From a checkpoint of a small mixture-of-experts model trained on Wikipedia: a variant of SOAP for the experts.
Below are experts of layer 9 (counted from 0) of a mixture-of-experts language model. Rows are named router (the router's row for the expert), down (a neuron's output weights, with its number) and show model dimensions 0-255. Each number is 500 + 25 x the weight over its row's rms, rounded and kept within 0 to 999. Numbers have three digits each.
Before each expert's rows: "comes before" lists some tokens at least twice as common just after its tokens as in all text. This comes from a sample of Wikipedia text that the model never trained on. Tokens count by the router's weight.

# expert 3
comes before: "-", "|", " ", " 0", "The"
router:515515492458535487501537450510466543462455512519495478508500490500498478534511485517504584500515487488496515506513524504490522489521493517533505514513541506501478513521537495522498514492524534468479501531487504423480546503498499489518488495521512476507506501496495470543527486462524525499568469500505499535512518513487492511529490497517523519493486479477542528502537455474538533550504520511554484500551498497530533530527483480488473530503479511469500496532491559448496514506468476517505500507467494504463482445462507483503466557532476487498503445528533492488483527504543538506445482488482509472494499469520504489487515516503541506479518500499502506508482481477457476497504492531458505523448516512485472500528481555528474501515480498498474529480468507427490498480489499
down0:525489501545504503491485502518507499509499492518482475492538460496489494514505465493513544513491471488468545509546482510521521515482504488485500534510518442499505507524490480491492510503495477507523527509516469532526531553507471501547513479548476432510494522529512523522545509479481489528491544463470477489500521502473567535499453542558490505547511470498449515471535533479488525503517516461532493539484480480456545493493539505507424551483477492516481506523496536538487526499493523479484505503468497481502504530503492516493495507481448478493503460514509554490541482547500530486521547489484470497491474530462540523511534542518491515475481498527527490547493490483525479510516511485497476501483497483462540465510518480512499535483506512503483521510494455483525531487494468
down1:463478483470497546470531526540526503515471491485500548519503513474468569473527509557463518479512478494450501532502488457469515524526489532508490485527518542522453458491471509486474471469492479546484458486511495515533505531516503470468535474469545520525480497472488525513475468484500493494513509559475570487486511509529442488485514497498509489482515511559525522499484531487546500502540526493461509490527513477468521504512470491508497481491493497496528504469494492472478523480483499473464536500515497492473518517502502476475537444483488472493506473543514494491457492511455531517488469481480468470508493485521523480471514503502501429531493514504511520517507492550495527508520501483521521458505479526523447496560498498495511486472533518509493516516498511525517516494545491
down2:500521512511522527477505464472472479490496486499461511481501488503509503487531489477486548506511476487554503491502490494439439473529489475531478462514522487510510485515516518473494532534529431464522512531496483477483453504488516481510472505506475502483535529482541521481470504532484508469477504542481513500541507486526529494475506505504475472455501514520496490543549513488521505473524480500516476486458509500504496461467498558462495503499466510528512471498493513519524523468500486548428544538457488539477500469506527488504490560521518457488511541512495471505490499496473498501492486518489454448442519473495540498512518535518487481473478512530478487530502497512539495449462449487517478511501522521474512519492535513500449488487491505555462505532513490498503508470465512

# expert 5
comes before: " the", " to", " a", " be", " by", " that"
router:474478530491505496496503476524561491482531503507493540486512517529469481532467542526501481488498455479498475516504498472461519545493496526494479483503495494501513528488474519530491494490520491504489491525456518522491481514469559494540519513516468491498528493497513490497494510490486517491508549505514547467530512514500522505485473519510508477484486511503521482523526522536503470500425479538512534507527532577474473487482475528522482484458495498496558566471510482544501474552486519493496523514528536521499499498472493488540558537521531517523465514490506514519478484437494445510494507516470494514507503504440517509528487499467516503477477599490540538520470521473514442500492510469482474500493518529502471509487516455507490530514508507509480504509507463510532497501496505
down0:489527490503490509516491522512532506457485496543536521435548530524502494473508489527507519535467513489423483507516508490500469475451488495486478515503553512497492480518473446445495512463504454489477490479502510507485462488495504518465529539525525495479467499506465497514481530532481460502467498492481526458505528477502499530465477511512500479480505493472517439488499503462475468547493479501511520441462443469455456487510533490489533507493524507499516519499486496521522536511500502510542572502476491489521482475485544478536490475464485507497515489456466474509510473508499533484543489491500479452510495504497510521494504468515520511475482493497525555526504498454480496501512469488482470509483505517492520515528484512514472515471448522546487479552497483547518530483496489
down1:460501481522498510487500508545527514502500516499481479475478462515451481523531508504510471536482511506468472542492515472523471508484502512562503463472508517519482465555527503517484507500557477473508538519498522489466456488446487495470484469489533509512505481520482492448508515458499486495440518501483509508495480455464497512482496499520471509480463445456517470523465535530477476496538531506486502520499503479499517459543480458463470512489516454448528493460492451490470496523464497487545497533495454514478491505508504545520478507491543443483474519512524468486530539527531480518486516503478473505456528480483497470523512502531479494501505488477521518526525541509492497530539512506468497487480478483513511463473498472531499484525516497515503489548512497465538534462504493
down2:485533483493470468493477513477490512521531487535462491487485577510519504494528488502487464440510525479486493493499506495524517497479532498511465495515486502504548528492547502528502509451478539498483497490512475517518497526531522528486482513444526520466500508479459497512471516512549489486504467534507510521514490510488496491515552471520478548480467489474475455488463528475492504514491490499507526507456518467480476493515541523459541472523452492481481530531471462490519539490492522499486482471481515505449516514544512492517501492483570508533483488471495469505492467554528482513506500498481562491472551501540467523521482468509494477538443478524486533496505475527502510477533532485496474467507498488502560495542503487509534492549468510483472507500490454505495513497466477

# expert 4
comes before: "\n", " |", ")", ";", "),", "}"
router:486534458558519497490488527512486515523533528528474449510513495512487469497525540465458480560482531491467458519529471511486461491497524509497509480490488470484500500460476510464482507497468479477454480506517574524492495465458490485448507507482522538500483489517515554468537519492509506456438486533490515468471518503504495516485514482512520538487497495474505514482491506456504493488520525533500482493484492492459487522510531493537541525517523469456455554504502477468496505481525480482487483526492510473507490538506532533494471459463519508456520543492500512501484483503543527469476475478539502518484529513559491488468489449518504499508488489529487472515556522542513535503526504494511465494465479501529464507482494517466492501501481482490506513471502519531487498554484476
down0:514498534484497503495446485500492502537498514490520520487559510551432463504481503499461533494489474461534499456444518482512516504491519528481499518497478485482492508479513485500540460529523490483508552548471466485521514469489519488520513522471486484516498511516502484501521483514511520492486476487523515471504482538486497518532525500489552492486522536538478502493460485484508497520470480461489541494517494486486510512477519465460487502496574458484450483500477506542506517532524489472466536511498551488530513488473504501528488467528514467509569482469518502513480510513542495503514491525483500506478508516503496500475496478496514516528526495482498531502478451496499439493499507383494471464490500530489485467474542524508511509527458489491516487511530495510480451485465496
down1:530449539500503453517491513535553481477512472505538507506516452478527541464500508492522515486529484497456467522551522465492557471470486520525515470501514502499502497543517513482497470512506508497492523483481533504514505490493518530535471496555519508501496522517530510496565491522522461476549493508468545503506489537483483524489511487532492510510511484478479521497529493523508465457525540481465483521458485508505474542507523497495517562513482536537479506515517486468491512523450503490483514465510515510522503470465475476533529500479467477542429503488467476547504500517474491468505492551521488489469515503501531499453505500489481475481480518507521534533475458495509545527504529513490465534489552479501509515500501496474529513538476513531502522473521501482471531548513523
down2:525467499500500466503483500496514496489490520455514503480484516532502486494493483499519500478508511494471479495526509506476481470526515526536492506497494519506530485516454499518492476485510554483524506518536534521501458506479501486556467495476516520491575457483530504530440526470555486525547479500537494500505522482448429463520485507492523458534504526553506484511512484528498465503545513528464456477539520516514498503502494528521480468496520491510514479487514518519509536551494531503495501480463524515508536477524512476499469507501516497532505481516537515524553528493533488490518504503471515488459492486477539545507487481485512495533516557496504463479529523479535482490518528543499482449520509477539477483483471453515534473457506471475501480545553501516537490528470509